config.yaml
hidden_size: 96
hidden_act: "swiglu"
norm_eps: 1e-05
positions: "rope"
qk_norm: true
tie_word_embeddings: false
init_std_o: 0.0
init_std_up: 0.0795
learning_rate: 0.00601
Below are experts of layer 9 (counted from 0) of a mixture-of-experts language model. Rows are named gate (a neuron's input weights, with its number), up (a neuron's input weights, with its number) and show model dimensions 0-95. Each number is 128 + 32 x the weight over its row's rms, rounded and kept within 0 to 255. Numbers have three digits each.
Before each expert's rows: a language model's description of what the expert responds to. This comes from a sample of Wikipedia text that the model never trained on.

# expert 17
Word-internal pieces, mostly "en", plus capitalized name starts like Mar, Mon, Ben, Mac, e.g. Op-en-ing, auth-en-ticate, sc-ene.
gate0:202108143106108110125145137093089138114119114118139119118075119149111097156091086093134187126036117163159095201114133140124121040126162120105123122139148073154129112114214167154116165131114111120073134174121131140129093120116127092084134168134168116104134093201099074138130141176170099144
up0:139126154143074112093163152181157075172106168131110161131185160106112126087154136121125118117136090134143103144114137109110092075138054180078138150173132118110171164095131077076117154119133101120089110110122097231168126112183142139145163136099213137109161159102134100098068134129143160142
gate1:076129117093153171139120132193133114135101041126084087123077118108063155094093115122155146169131122109141139057129118134080093121098141147114135128128102145112136153158103155141119121131119129152104136077147134084153083160122130125086074072147101096094093140226129062153128180176183110107
up1:205127173164135117140179106107107079132119048141113147183185173133129122163131170082162133161134123129132167159097096110144150099122113127178117129155124141162087158065112162095087137128074125204173124195121147146127133171192115079158100144147084168132165108096114117165109116141143156110
gate2:108155154139158151143128166136132133106138152144139125094119127136140114125134142173061129110171165179111105109167120144164131164188112147133161140135059185104179130096093092152103099142101092060085124107070058116163069149136156150161120111082151177078079115209100185118133154125159151153
up2:109121117157110139111158128159165184103061183096094132099112146111095202147154131198082127173130130091065172101120130124152166107143111128181125158141166183126133140111119153109128114136138136181137138089220110168120121163121156171121160097117084110099091150126149095183199127066145118135
gate3:165093124086172147123066078196183180110110214088089156108123132126081121106123115140164155095144156112112137115172126120126057095159153093089140146095111162102115080120119148096173068122130087135107145144139163159106117155167144134062166114082118134136089065129151146173147105126154127178
up3:186119036123090121071057110170187183150136130149094155124124134115057130119106097113172136112071105128105111105141148104184117122144162148161096115117080084111179183101135070070162100135125142121106176117142127123148160128105097203163061146152121106145118121136137142096145151139111142126
gate4:141125143130152143128067116089149115125138094067165123143169182120074154048134102107166159194123186109138086143139116065085100107097122119181152148136109166111159135111100092116120154144086123172160091161126160135116113126168149135175160098180088121122145128149095036161202132101122141135
up4:114107085070080164168171164154125165086145103097122120137075156102114140129087151075135137131170112143099090138103176114148092111181138176100100124161130130166063171131189147103151160087186076149155160117133131135143078109145149121147142126203132067118144107068133109117173116131179092078
gate5:152145148107099180168156156064112082115099104128159139073171180144111108138151039115127117147141147128112109152130150084038134138119147111140112146164105100139104131148137117149188082149153179102158079168157127076117103077125115082167118148074128167172124131186113084151166131151179087137
up5:106163131102123120103118057089113104109165100127088119143107150157059123176100092098097160133165064151160117127137136133148077197114139070121113156099179101104089169138133133144153127182084110085116132080133114101202138194112110115132132097074148136119183092130173130131106073181088118105
gate6:135106118095120162102074127120198113166074125136114120132153127175127103122113127125120121102112133152201097196131096079097085127104149115103148113127169137180161189171096076105153191159087087079165151157085159119145134103121152150136106083055178127141110156172125089085146140134068090133
up6:113153095122115106106135138152133146065158140128119204126081158164173120110137134122095114140155156155218145121102061128166171142102102097116157147059111081165109152175129108120100157091152117095184125145107114134136136128127077091167183152172076120138159174135129139057147095105194118082
gate7:125144072124086080110147172127158096125130125136114115120160118100139103140176083128170107094122200105071168060072116134160167157177103133173165121138179162178153128095132151142140167161147162150164126135120090115120137182126117160110089079156127117129125182204168058141132147102111063124
up7:143112119090135110106128172138079128115179198105129141087126155156105097158136171108143138167122070179072141107121169187151149065129109189148129129101117117113155150137165110114187152108209123086136084099133066159132106111115157078160141127079173103103117065125126111083192112165143140143
gate8:090154142088181167117134123126112132150111105110150153065145212109137106116151131167151133128124122151170102071151134154134102085128142105178125137158112151134148121151154088133089138122202071063114127132082141163147077203127193155129135107087124096139116107143152117092179103186202142187
up8:140135073163099178165126138134103166194118105124080110070104139166160166114134107130160122123109075108116126128147125128140142178182143171143118101091129117112137059149166118030140121106122086192113121099100136194213186173111116102197101120112103128149144123127150103109130135177153132122
gate9:132080142175121131131119062169103102100129104066141165083117126139164134130109082147113139135158182129189125063153149160089133055111152102148125132061186096136108118148133177119089106114113182140117129156151106145111156096188090084120155085213108132122125114184175149137131147171156094140
up9:082201169090144111117127139121101110165091099118114120152133195109083134083143125183132134106070090138141100063161158119117072126146191107153177121083107115083142099145099133139132134144130207168121123094099098133171161134137123169118090076163136076167141139157142105133093144212158105106
gate10:168123083116104113150105147162091142104111108069050170106133131138092146112135152071131152120158168145220134088100106114106138147130129106151152118084168093149139119088162120162098180129123084174110144168144146146071089128127111151177158135105144113132157105154131122122186177113192047192
up10:128083171131147100093123113100148118139109136114167131135165130126131178092138080116088127078070147171118160062099091126051112136139138167117118154185120159152100193139072104154069153163105163099159092150108128109106104136132135128161176107140067074105167156150105127115181186099156115061
gate11:153145151139125139079127176090145124162126171148126217102126189154055129116091105143078150163082125102126171141149144133095156174149164093135134116090061164123133178098127116157157102161157100123128150166176110131134100135166139179120121135158189120095113094163082123109199116109191162172
up11:086079102096097098155128141149139117147103107128156155103093164171164053154114160146160100101137117177162094086111172086087130101133130145117164098132113123084114131136116144159149067185117144138112100122119136136138090091168169077094136151166164159203093076123027091102118181151142132095
gate12:159108071127128143139074149038129108126119140128103055178117117131108125119155159129093073098113142144179091138149184145109091102217104108109124112154112097109092202100146138148143128168111108136130098059154117126183159144170142122088141141152112155139180157171090170085180101142121141159
up12:121124099098143126084143204105146185135142098096143173128149185133104111140179116143131176157095131081097131157075080078070091103092170134092168160115130101146162134095129147147092192130129133170143115109143090155086132078177140180157116092139141097160174119097077092153138050146106106127
gate13:187143082148089088152162113101151111093121177168101131141147121106038149150085140103120109138153096138200114155080118082097134073101111136141191079154150154145155180110133128086148136101166159117100113115108058084173129151159129081145113105080126182114109183165124111090162152109106148104
up13:085131058102139101112134114081157101075117114122146169125182154129132124036136098152101104110111111109159149076080120170160088154119119195106105154080130070118137112131141151151108154115160146127119128194197097108124132173131205149100100133158120118180097129140112135097184136119198101093
gate14:125161130137166135143131127162161060101134176125056102124115183129101150134129124170177154157119203105114102129134111109133128152133110157144126135115146096156051096138059142152173144071164154091107096170171126138119095159111182164098209114089116135089152158144086084150122096069155117169
up14:168120063105142159156081157120148149125101130133115140124070115101112148124124169043138152135151078126244173126137095102122101086086114125143095120125174111199123084119064151160121037108123113138109184175156142120162122124148164135097120158165161115131142116111141118101128094079108113120
gate15:116143086104119119169157151138104134119134161116162160121139144145071134144115084144065185111096126129129128183138098158133155104110119093115083169108057142112186156082113121095122125141186113159085161137177026134117184183154111153143219160121109148149109180149104112141146146150160099091
up15:098135139119127176121143117107128092108147131169096095158143133116071114178153122059128097109103088149141129126132118068068069097174100130088181117149190116130061122104118176132134092143125107152163116181142172178117157145151204109094084078162107101148148178113118195138146140132108179161
gate16:202176128140114183152177153104166062149136182100157120118112147103090176132120118094148092158145077163155152133119121092115111108216144142148080142152176126097144120132216142175121103143126155197076160131089118077160128193152081113119100127130130093117118148118141100110152118115171107145
up16:151163159098120099181137112166126034145094090096129061103163099130110113138115137135114061084181093087178122154139097088095098191097097158128119107137069169132110128132086109102133186127140139149152099089171132130119104130152146100067115098107113138167136143030164158139120152118129118098
gate17:182165131117123068139158134123155099100079058152092143170124156118129155150118112104142117184125095140146130181182122149072157185134162174106142160053143189200115107196120134158127056118174166151117108165162120131148117149194099077115113126130136166141124141131165128154163144107140124108
up17:098114131177125161098140151011110084083140123138185113091148164151128111166145164129096091081168091141120157177103114100094156128134074106090123142081107154095140180097139129118151117072076096170126164175118132134135162148168108087159116148118132156156148140116167059194096155143126145113
gate18:106143143092114118145096131112086105152116142100113132158170088141111124159138186096118180134140079153127120099155181148103103131185167089156161071113137105126074178105080152161209156189123116087148110140182114146077133216155110144127124105156132159104136147077145202154141122153070126131
up18:096154076141100100174108133124167113136118095102171149118164121149167112132147123166111169144157137081131115131116196086112171140172106200179105167195175108150134110080104080091055108117139140127158109081127105106084076107121118092185177124135140135177105133095152117078154099075134136080
gate19:147107049102096117182130117103158146138091163127161122111130140113137162123167144103100066139096162141191134142173138116134193175166133127151122079043153065107133146124084082132145138087126087130077091121107127121136055087122113175140156175180113140146092141142134096158082147081118077130
up19:124158146188112075116131139146111164093086120138126069145082134136101155157115134091164141114095093129086149154120117144162091103091143106097107102061212071184111140122105093132136184159120176136122119117119133086143175122104120097206057100164103154136147137106109118058124069085139110095
gate20:106086117153087097150095103102126068117087123101183133136060138133129107081122081161131129071083115187209136069129112111103114098144111060134129159108193163129117120136152112165114112109149108103146118115126211177175159156130127121149177097158116104151152132160163126057134109103178110140
up20:121125142145066139132125127089152109114077175149105096070117090096167155088106098147158094111107164089104120154134185088131135137087157144160133154123107150064169092153119086064123053139130154147121131118088070107092152115123083171066103090155114139144126144144115207064116188120114095137
gate21:113075134115143179111168138150130109229172163134116131169115107111138130106084106151134096160067146160176126105119094109145020115094124161161138165117121126141102121106140112156118147173182115110110125138085134135135058130091132176070114058128103165144146142184121118127117106088084160082
up21:146159129150079087186152123094178149096181138132122090138097113138099149097138133131157099174121106157145105099143088180114137128135118114084175168097120114166123158112149080156107120155125112062127048149117103087136140129090169150139175154050154158083139079115100087189072120162160073093
gate22:101095180111100137169170076079118110117144146134138117098114107123109112102186143139115170197127144150180095092130115192129088130100151167149133088118102150173124255125118121162130158119164190097115160125128170097121103097096103116096085126112141141145100168164076111145119156094070104154
up22:141129128109154152136105109135054089112101143156055178107164109141184093130113212162091102120164091120089164162141193172196147118098126129142163157130188135147158158165133129141110138129141144118211117151147150115072158167146100151079151163124110162145131198095148142141136150090123155145
gate23:135074118152131193193143105104135148108127132149134122119117140141109170127190089088144073172113072177162143122154102157137097073141100128116151052126135122091119160154111093102171116083165183094129035146104099133114075118149130090104097137123116127045170087141129101156136095158102117155
up23:136072201122108133126151197157152111139159192126134153163092136153117077151121131104155147123150123189109102133085089149132114100121104088142165153129105162160138113152149139148101168122137137141121110050148117209098123124118088118115146145120025132138107149074208129117085157134055130116
gate24:160105154120191135183121132098129115125053078220156104128130099111143117135082148125174109098154127153078153126143078159197120114153155073136111141117133082053184146110131133160203131133103119179149082107076132114143152177097147129072162130129107099167104119172137093138119107121130104131
up24:167101127113149140080174060097188055099191164148155174099128150143134120076129149105100091142152124111095148180141121093099140109112114150092098176161161114178146126130152088125107066115135114098161124109154021149116126146106182147111129162082147141117164146111094103124198114117161133113
gate25:138172142114121087188118076100067140099108131156202109105101128085101119138135066122148126153089156193139165136155096074181173147159098129105128170113063124169143152111090112105186127141141105133130127086105111161130086166146115127140174103150044132090169114183095107125073126143101139107
up25:155135173118121166120144163227182196202105131144143128115062197120109140137156102124163077130113092188106130103125091125069172107137111105149114106109125110119134100147132132058162101123140102116123137174102098179139135145134158142159173131143163083171143134114043153110107079132137150133
gate26:181101092121139148136067117165126104213128109110196099155177128116087157135128125167110145149081086137132061083216183119108094139128139145080133115117152153149123143143069192101148124105128209113139113092112108110094108123156163094112132139121098179127117169151144094175105127123165092139
up26:095121149171080123162121099139129097108114157110126169157131099151145156074098088139177113078130092210093154084151074114182097161118189155104116123161129136168125153149103120147118122099147056162153101181093113106159141091090112112176146145070160164151095157129188163134127102175136106069
gate27:139097122157082101167093140144125094125227138123144140145141144136088090074152096162157098117150133179154117077152137175124132152140112117131118084160084130157127101131177101143178019058153129106074118153092113129125116116126128182116118090065162075123122166143157135170102178127116108151
up27:107178111166154224123105125100134193097103132090111093127134122132131201170098171112114168157133132106140134138155147142164187176099163165130162116188105174120090129087097094110153142085113128102097127153119145142134121121099080127127086138118167168184101162082163110155100060135141057151
gate28:128093173103161119143109068067137098150101125131076146099139191168148181088165151119213218172140139109129142154126152116107074168140157074158075167094151111096121175042085110125120143153131147130141132125118110147174117160144158133145123119083178171119147144155135093118163116141112123125
up28:109165130134131097140190134135163085155122140148145139126160164169112092131139092182127140159158119105132089153177183107116193174155110127101163112063131125137139130078151189099037181087125114102153145117187094167160163098093138158115087130082145111110164136140136200116165148152092153177
gate29:148189149092152093115089109166193098127081125160178115137134074159104100121099138134151129080183153078176136154124100144092137108123162083152091080092134108096161101146139141152152170102144085133128129178139114104159102077100125139131129096081164159197058101166111127123120111174197073134
up29:173076119163131100135066151173112150150153139097145177068097116071145131090101131088147140156148110120176172154120052121115136095110093141168168174098102135115132182148154129182111098135125181171144154095126083162102165131132115054114134116122121143129092102084129155110112160099201186080
gate30:153076121157102203133151121146195116092155094170190130146084083131074137161143170153129119146104083150116156098133108186133121124119153173127053085109111116131092184067156134162128150138121147117087160058156142146148165147146046129102194132103132141094142142165142122155173114134114100142
up30:148116135135127078173134107127161126107107181118163160123163185085140121167104144071121152113116110128082135163078131047109190186151148107138161118122111153166075163167114151106186104091170087141132178169164127078168119141181104111158171126091142145155183136114167109139137074103106183139
gate31:111094192140077069158150087116085133178114111156186151150102128153128104172139115155170087143107071094162082118118170138163093132136155180120120104146134101102111185111119097121119123121108112119104138141094060152110072089189085070119157169151146120161095147128135155128141107052091101192
up31:118090181133123128161179153167134142141169114121103117087144138126099083115139140103110143172163095145148139103172212154101106187100137121090114105131105067130098115099119169158088135108149125130096153128208189148151179150145175155087154145113131153111038111107147143136133152133087085042